config = dict(
    n_layer=20,
    d_model=384,
    n_experts=48,
    experts_per_token=4,
    d_expert=64,
    d_shared_expert=256,
    activation='swiglu',
    moe_layers=[0, 1, 2, 3, 4, 5, 6, 7, 8, 9, 10, 11, 12, 13, 14, 15, 16, 17, 18, 19],
    router_score='softmax',
    normalize_top_k=True,
    routed_scale=2.5,
    balance_loss=0.00043,
    balance_bias=True,
    n_groups=8,
    groups_per_token=2,
    init_std_router=0.0144,
    lr_router=0.0011,
    n_head=3,
    n_kv_head=1,
    head_dim=128,
    vocab_size=8192,
    norm='layernorm',
    norm_place='pre',
    norm_eps=1e-05,
    positions='learned',
    qk_norm=True,
    attn_scale=0.0884,
    tie_embeddings=False,
    parallel_block=False,
    init='normal',
    init_std_qkv=0.0711,
    init_std_o=0.0,
    init_std_up=0.0711,
    init_std_down=0.0,
    optimizer='adamw',
    lr=0.00175,
    beta1=0.9,
    beta2=0.98,
    weight_decay=0.12,
    lr_head=0.00681,
    warmup_steps=529,
    schedule='wsd',
    decay_fraction=0.835,
    decay_shape='linear',
    final_lr_fraction=0.0,
    batch_tokens=131072,
    seq_len=1024,
    doc_mask=False,
    train_tokens=462400000,
    steps=3528,
    dataset='wikipedia_en',
)
Below are experts of layer 12 (counted from 0) of a mixture-of-experts language model. Rows are named router (the router's row for the expert), gate (a neuron's input weights, with its number), up (a neuron's input weights, with its number) and show model dimensions 256-383. Each number is 500 + 50 x the weight over its row's rms, rounded and kept within 0 to 999. Numbers have three digits each.
After each expert's rows: "gets" lists some tokens that make up at least twice as much of what it gets as of all text. This comes from a sample of Wikipedia text that the model never trained on. Tokens count by the router's weight.

# expert 36
router:491542552398536471581544528521506450482546536505578516566545525488516514500497394494462462465482429423425592474474518510452464507589493501532436530463485490496420471489522474597478523480526546570387479497563503552451506494456537525579532460432410456534525502513469496387502601507538505537494539490549548451530472508529545539486435510488513420461510537509500559500457501627482428545461
gate0:521465561461552469457562571541472574518458515517519386564552509493453513450522383497467407458489529473530376473442488547502531471541524478451510494474423494549406452550412466595446558467568467502450453538521506522551524480447361528612528492532516576469550552628512581532475555443478484558564526546469539573435493548431410545440512489428519533452464494563436528658533592616508532455440
up0:504489538473457428586503549589550450589505549403491408443482442550483547485534488558524578548522503436420456506497432515529520508509557417477455408377587502463425516530435498516393485585495478454484433597622519507528551507562437500540457356514545546438490508376468515517537544498503500462512427454490475537524511532489434506488462517453549530562505541407457465526407494578503553456576
gets: " the", "ed", " a", " his", "d", " their"

# expert 41
router:523515494563462572545448463514432448501531523489480458450541469594438502574495567434479492496556457424556409410531429498475636431516416458522363489461602452471492510557438451498539538559612586471482576517445539518552588551513483479413583538543446578554541472431417513527524483490467568528502531562403482514511435545560425415568433446502435579448534462555524465513444451368566540539528
gate0:578469532498498541471452475504585403454571519469530563527504410497524507497493459439486467396458496432423410569539486490502396592535444452428493559484590569430466466564552532536538459538567590461467480508460481551540532542538463486451535521548361472529434549429537375422552583556522467530487517523539541467524495445443489483488529477373561543566461554487458442420472591476469514447455
up0:558502456397456580439447643471524573540474557557422457498528513526485520549499530528527441456539463480537485509494500509500466560447502565456486423522539562530571460503474529461557521580465480545438535496525476564529512486480487583502535477593435491585505466518527539525429497532464577482462504506434592486564461414489429500532523467563478582489576427482418489463469520553509576455438
gets: "19", " 18", "18", " (", " 17", "16"

# expert 43
router:461487537540549464436521445473553480494497467560522583546498487514602547531542558488451377419603497601495464591450503539484468548490573556446469430527486612529431416475541494491445584522410505531510487503462548499526414520518474520523491566472450464471463402468481463461482469474472453480481489504552434487491493456438529574594474455489487590414447508504505482524634606539513510504590
gate0:524507519500510442446523549431459565491460489485512488488563451552467566572506418553577585489581510480446451494440544555577399491539495518573460513504484546477525457485592461538485523490488457541516434444519597526578512431561521527459532597465468552556458504565462407476580378569503465503496618553528521435505459440547502376443538479435528527498463506554444540526520449517396470561629
up0:470530509505472483536455500493452519426507508436482505420422423492541512528571505562460551529518522538562521460520513573483400393525442573509520516426468474467499516526467468452466608467509470523419510466483434417475562507526386534615581552457511498563458507436593542528481426486569496501473480506437525518417401535451586541492511430433493397440506510527566507475545529515531475458447
gets: "s", " \"", "es", "ers", "ation", "ity"

# expert 44
router:472493491451564599522423490539517593468575465451493550402529473576536432494534486508417580497385486513585501393554498428442487569509610533478470480546471497521497547569462467419536480488521495512470527416520473436483428468440468440532551440578491608515557492426548499515445516469506540446540610537463424580419508527457474498576589550521525519508552508540581488509485541383599632470553
gate0:530498508575528483527558468451521436432533549550502493571569386459460470582454533528451563490377549516524484592494526522542445443458558527558465452497495520536516423443440485536522440490464426558438501492506554480607621619521477534470528502420501463466515478496425551456493430557448520428447461464489452535531447496508513477542517416552469493522484505428537573526552480574482478574538
up0:495455419503442452525471560518613469545424464439433453555458576605487556509451552432463382402493509498507439503510557533458458456512548557470404458505481627490558400455481591489429425494495491558501485516458484393578419461443554536551473473631449525467590505504534577488547536548547447482530469575539539461505576537544428511489484473479497474489438467506504509536535544527495531549565
gets: "\n", " (", "–", " \"", " Mid", " $"

# expert 28
router:475497448532451488531375524429464571598525534468537517488472465470570576431441484487565552501510503428465480483555530387536569555494466520535476579531523515477409448561543535503427486476547538459424534526606468513410474537394564467544565555510507427468529547478432568409475531589550501451446489589651442558523518577554460576419439511526498471438512397513480522579528527484446513460464
gate0:462421478481494479589416507516509559540527462524463452502488589433465501482513521495584539584485514506663526528521587477546450486527417586384588479484567412532476531500489554557486557494494483462426462473484540481486540473507477584438478558501498449477463564519501477419392490441484507500543494463553484509398591580476459515499621527405426502575492484578471517494487424532635512439489
up0:538468531437523508486488486444511489436522480570504585401508408459439584513510472520506505533519528507460484449515500570493503472546488492584514454409544702520505443492467465564458476548563450598511496512470421617509552380487526495466544497542455571501409477554412545510446482477415460452428460476461505542462434473513527491430524416516557544478523530524479495486514480462409467563479
gets: " and", " the", " The", " which", " but", " that"

# expert 18
router:525457531565501565550439485555491533543380535523458471566546555493503550518490433456522484518580513506522427517523499473522536468502438486547462529498549586479421450476544519511429566467440501504539534489432506505488533554495471511478560487540494535551552473498484424581466477570507448552591571454530385520489483505541492424577438458568478426555473416450559500580522609453539559401604
gate0:506545492523547471537393460455478550510524431528500482525407407503462488403496613496542549504497468521467505391473531526598440561539504502638435554497554493515593456440519521494505502562470497535554412527543541540628573571483411514448535544523489500558579514540548563494489434459532543499528529453454513405567463439517469503534484475556501500563564562411463462521503528544462389528549
up0:510483472496491585466478501474496448480535510478500544541566575613458479498565481410453538499481527542417473365494418488493478534599539456542521513587449542496523477445453487457527515556608431550509515498540526387546524522426429561552487511512449522543580486451543519471505555435464487494578421440512460390556504475498559448485572600479497490474490470466495384463487638504410589539531
gets: "\n\n", "\n", " \"", "\"", "  ", " N"

# expert 24
router:470525522463499453480460390520486469567603396497503373538416522489495535436516507498524441519498490444470608521526572484564486492490572478420511439584481482436516511552482487459496551483470589505523442552371579522514412506470461542565490421483444561482379500491490494499584503505581498407514534524587516612426497450498568602576539471539570557391504504454519406437529543506473507424520
gate0:442439443469465526483411502527520511579483605422484450522548516557488523536538448486529506594547449508602532464487500488461550544501597518477546436512449555490460574587473476487495490434495555443503498488485493435511505597515588412591426429483485526454524515553507476431522472522609448520551511501454490510452410419428569484485514570513539542550557408459442458516622435522570534559458
up0:491424497458600544511488577495530441428473542565429469603460479411517522592404503492467464495461499369497361522510554436427472444481360458528457563397514462489468518486552495493595512550505500526559501407464480618536496499514424494470511483466479465553587428446537482530485579523445476585452526472540505494547573524459469439447576481547402549518472470537539512536482487485476508423552
gets: "P", "-", "C", "D", "F", "S"

# expert 1
router:411458604526555506455487522461471492479537506517478416499507512498486539474557435496581488404517463470500488481547547536484591535446481502502555516503484488432522563470382430554467559511556480455541521581404561460505569434475524455594395487492569473562393507447451483506536392534464549400560498480387489576419533478545537408527526481492542591457439473533424557550529500504518476452393
gate0:583521509643521426495510506451552446515449460497421449588456590551531497492528615514465483432465479463578540530545496466501474570491500567395505534561415541548529571480540473476479520568450434541466420360471528572475529483516460545604485414565515567566476468488524504483527468429463516500461448389474416427579412545434420577550512486482445483498482538484446471495547543508514609472523
up0:472590538436488438506511519433434514570541413568588525502449481541500629564561473469497459530533466487527534580637501424464458550472353544460463495542512466489542514495468547544414536415465537469514520508449459535630502574523530431485492538458471488426478409572511464530433479605488584480499412629506500495508577600537555434451452406549507488499451516501562543485510469560428485473503
gets: ")", "a", "\"", "i", "o", "er"

# expert 7
router:498492599506611467642504557485452417519562534543531527595543495455432508450482499448602397494487495486497578457444482399549464418579484513433573555512491507537537560549561541573489437498569532470435536485524500464543537571462534546555427568493472524429387434519524516465506554446509477602449479466400452567580445438519521453512426534443463414442489458526448395521408524573518486483451
gate0:538491483514556438548546573429484384440532542494441500488544495528488474587474480641565497443539503572520527523453507511479453522548537488485518490459565536409590528537538523478533470502454442386514538510453465472425520476540499467553425451565499431496456530451485508448582465595498514440405537394570524505481418572590482562514526509399531565545454532539557591483564517530483523511457
up0:530505443564470535477550469457496510502487489509428526590466434510535516505468486439474412491477541505481447512497464418514587543459438521497497523457548464457521518524503485448434565531489486609504475498500616574516438540479512455414502371509499499503498474418576453491441528550519558501469489511556545424485486493498443466335502458486569412502468489566487475488431496434447445430528
gets: " in", " to", " of", " on", " for", " the"

# expert 37
router:509526496407517538434449458536477539469508468453502535477516567577454462475464443504519487512423517611570504511399570512494526544519576459560487433507459518481500499464540442464414453509539535460547478484486521488499443559502602554585392519573485422451509437518548556497515605495564512483485553469502560470515489478465569571473413499411533474454450505581523503481552524533451508574451
gate0:496460514492550542475489437447527590572508531502487457444566593449475445498522447444539532486403500507500457509479438477459476535538521557460540576418396524480470549472496518560457464562560416554553477454519535504525480479487491516514453414561511353563581584433516500472547504500494533510462505530456454536472560506447459552463483526433524454439476520583460538455482487467491450406546
up0:496499502488509552489451416494431511456513553579442676534565416437436496474452457545439527463542562484528506526514453395554496566608487500547454509430503506390533509606430491454454482507478472542482510475481510459566421495450551468484556488436467558503531542446458437565569425444469524465568459555510486398534445525455419485447542454431530559555543476458343481591505512497547556471534
gets: " the", " was", " a", " is", " were", " be"

# expert 6
router:430407359508509502484575495455467523492508587494459510490489452469534462576499502568458550563438404582521495553434542563528552442493523547433403495490551566523567570488527485508495522510526454423420537563521510421528536523534487567457491522554522393601533563547569530513488563488477461476569448468559560391460506452463451483414550468557540407602508505463480511447498426498439446421514
gate0:476492436562577548490531601452506616483506494515500507482520537498527489421491492451534490529599470486501483485476565537417457423486535614483489538564502491547556478496550541453470475495477387464644553548478459540354528486489418583493507532493490545448429570443491559570514573499464538526502417478519487451549563624526477469419555439485501573537469649545437477553460510473513447536461
up0:440550479500512599531485627566614489481565463411495483507623523593467502561532504526466492492516437480500560513488557536421462553435486501529479494549403563446492445472535734442586559445533514445557459458568546511475466627497536409494475464481465522467532598520557501487522541490443447573521444489559529478514496595547472509464512491426517480507533460481465497513500521477403501559417
gets: " was", ",", " is", " were", "ed", " been"

# expert 11
router:560500433520492479447527499464506618514410509506498488560452624400499562448446597405498543558416537455390436447491405453528455517541535560480506543444507515519530497567504467494550516500492548438520558482543483479547550571510511479481443516542473471470462419568538492345436582453454468547487432519499562498528458372543500514414454474547636367548503475543543508567501482552463466557486
gate0:525495545539565436410502493432477458514506531530558554549479535518428547511540525484516498442476485433545565565598540559477492536478432568437550468498495426510517500441428529507542435650458551510521556527436506527470423525483507520535488531460421437500446518474528417492569478469373519456614503432442488561480529482497604510550535476538433479500425508410495545514387542553479513509553
up0:498458468384441509500505496447488492525424443459426538462535532416513627488488538542460513483507575583416406522487568501536543484519545573549502503479401480525467474493513613475436555410493505460473477490463527470548571506482411590493528629469507473493619498517400513447445536507511492478386590559592536447515519481456539498492406566628583529556469493530496466530508509511613516494454
gets: ",", " with", " in", " that", " to", " for"

# expert 21
router:445520451545524466529509559489450586480465559484544507482548408553554505492519499440543534536549519478538495424462501564554549406480447408500482478470547418573482576387434553485579507455379554556439486473477411438446629399522527528463556464488597477555547417467514474506459506441535515593566473594493464493583622591518492452479565518493495441522612472479439468408488467462531552591513
gate0:461491502555640474514458558452499514480495626532558536502612549589517438472506556518482533498536529547496463498551502348490530402434528485456513462530450475490512454422491507535477444479416403464500545438455467459455503423462462592420527490484483514487481532481414578435392534456519455494423563414434531455572568520404404470517527581528512431457488533434494487450496509513441550485483
up0:484543471491473430519528508540487565541449440561541501444530548461549410507536463390493475565504509513468492463398502479415491514595469424491511556478449424547488406480601555488457494536466432511478486466571476468498445565645528491495466512477434556411477513541529525417481556595536489408559463448497536393466538506481556517456566524451550501399470623439540499473638466496508454479561
gets: " |", ":", "N", " /", ";", " 0"

# expert 31
router:588527555545479428442536598420492637556452521475541535460425490519569484533456510440461438489532508528563467430474550525480534470465562488432500490412583488482558560463563549580481441488467528421403433572515499600483569522500454481521481500459499528487548453462560576468499466596458541465438619467537550536487464474496417585447530473493502514522522563466479573493508430559534490498419
gate0:516576547511486408499467475495525454451435552561421577582532627467552476499485569516447460479419491525495532485521408557501527540458543564502548531536436467359578472492512487521479519510482464518502556543503469492519530382509599477345499462512526635489480607514457511451538430548481459512490503591503509451586541544519499575443512494461518498622557487457502503566517515557567542545520
up0:458501436595442476537548584418537477499529411528519546547484450458516504621544559532474484519438477425534415527507513500471511508462515613543556527499477448527571532471591542531396454605493471450518569472487526485524430403465470534477458438489428510415477495564592523481553397471564536508448486514528456549460461438472443465627511436437418522528562524576361524474511446528569502493461
gets: "s", "  ", "}", " can", " to", " may"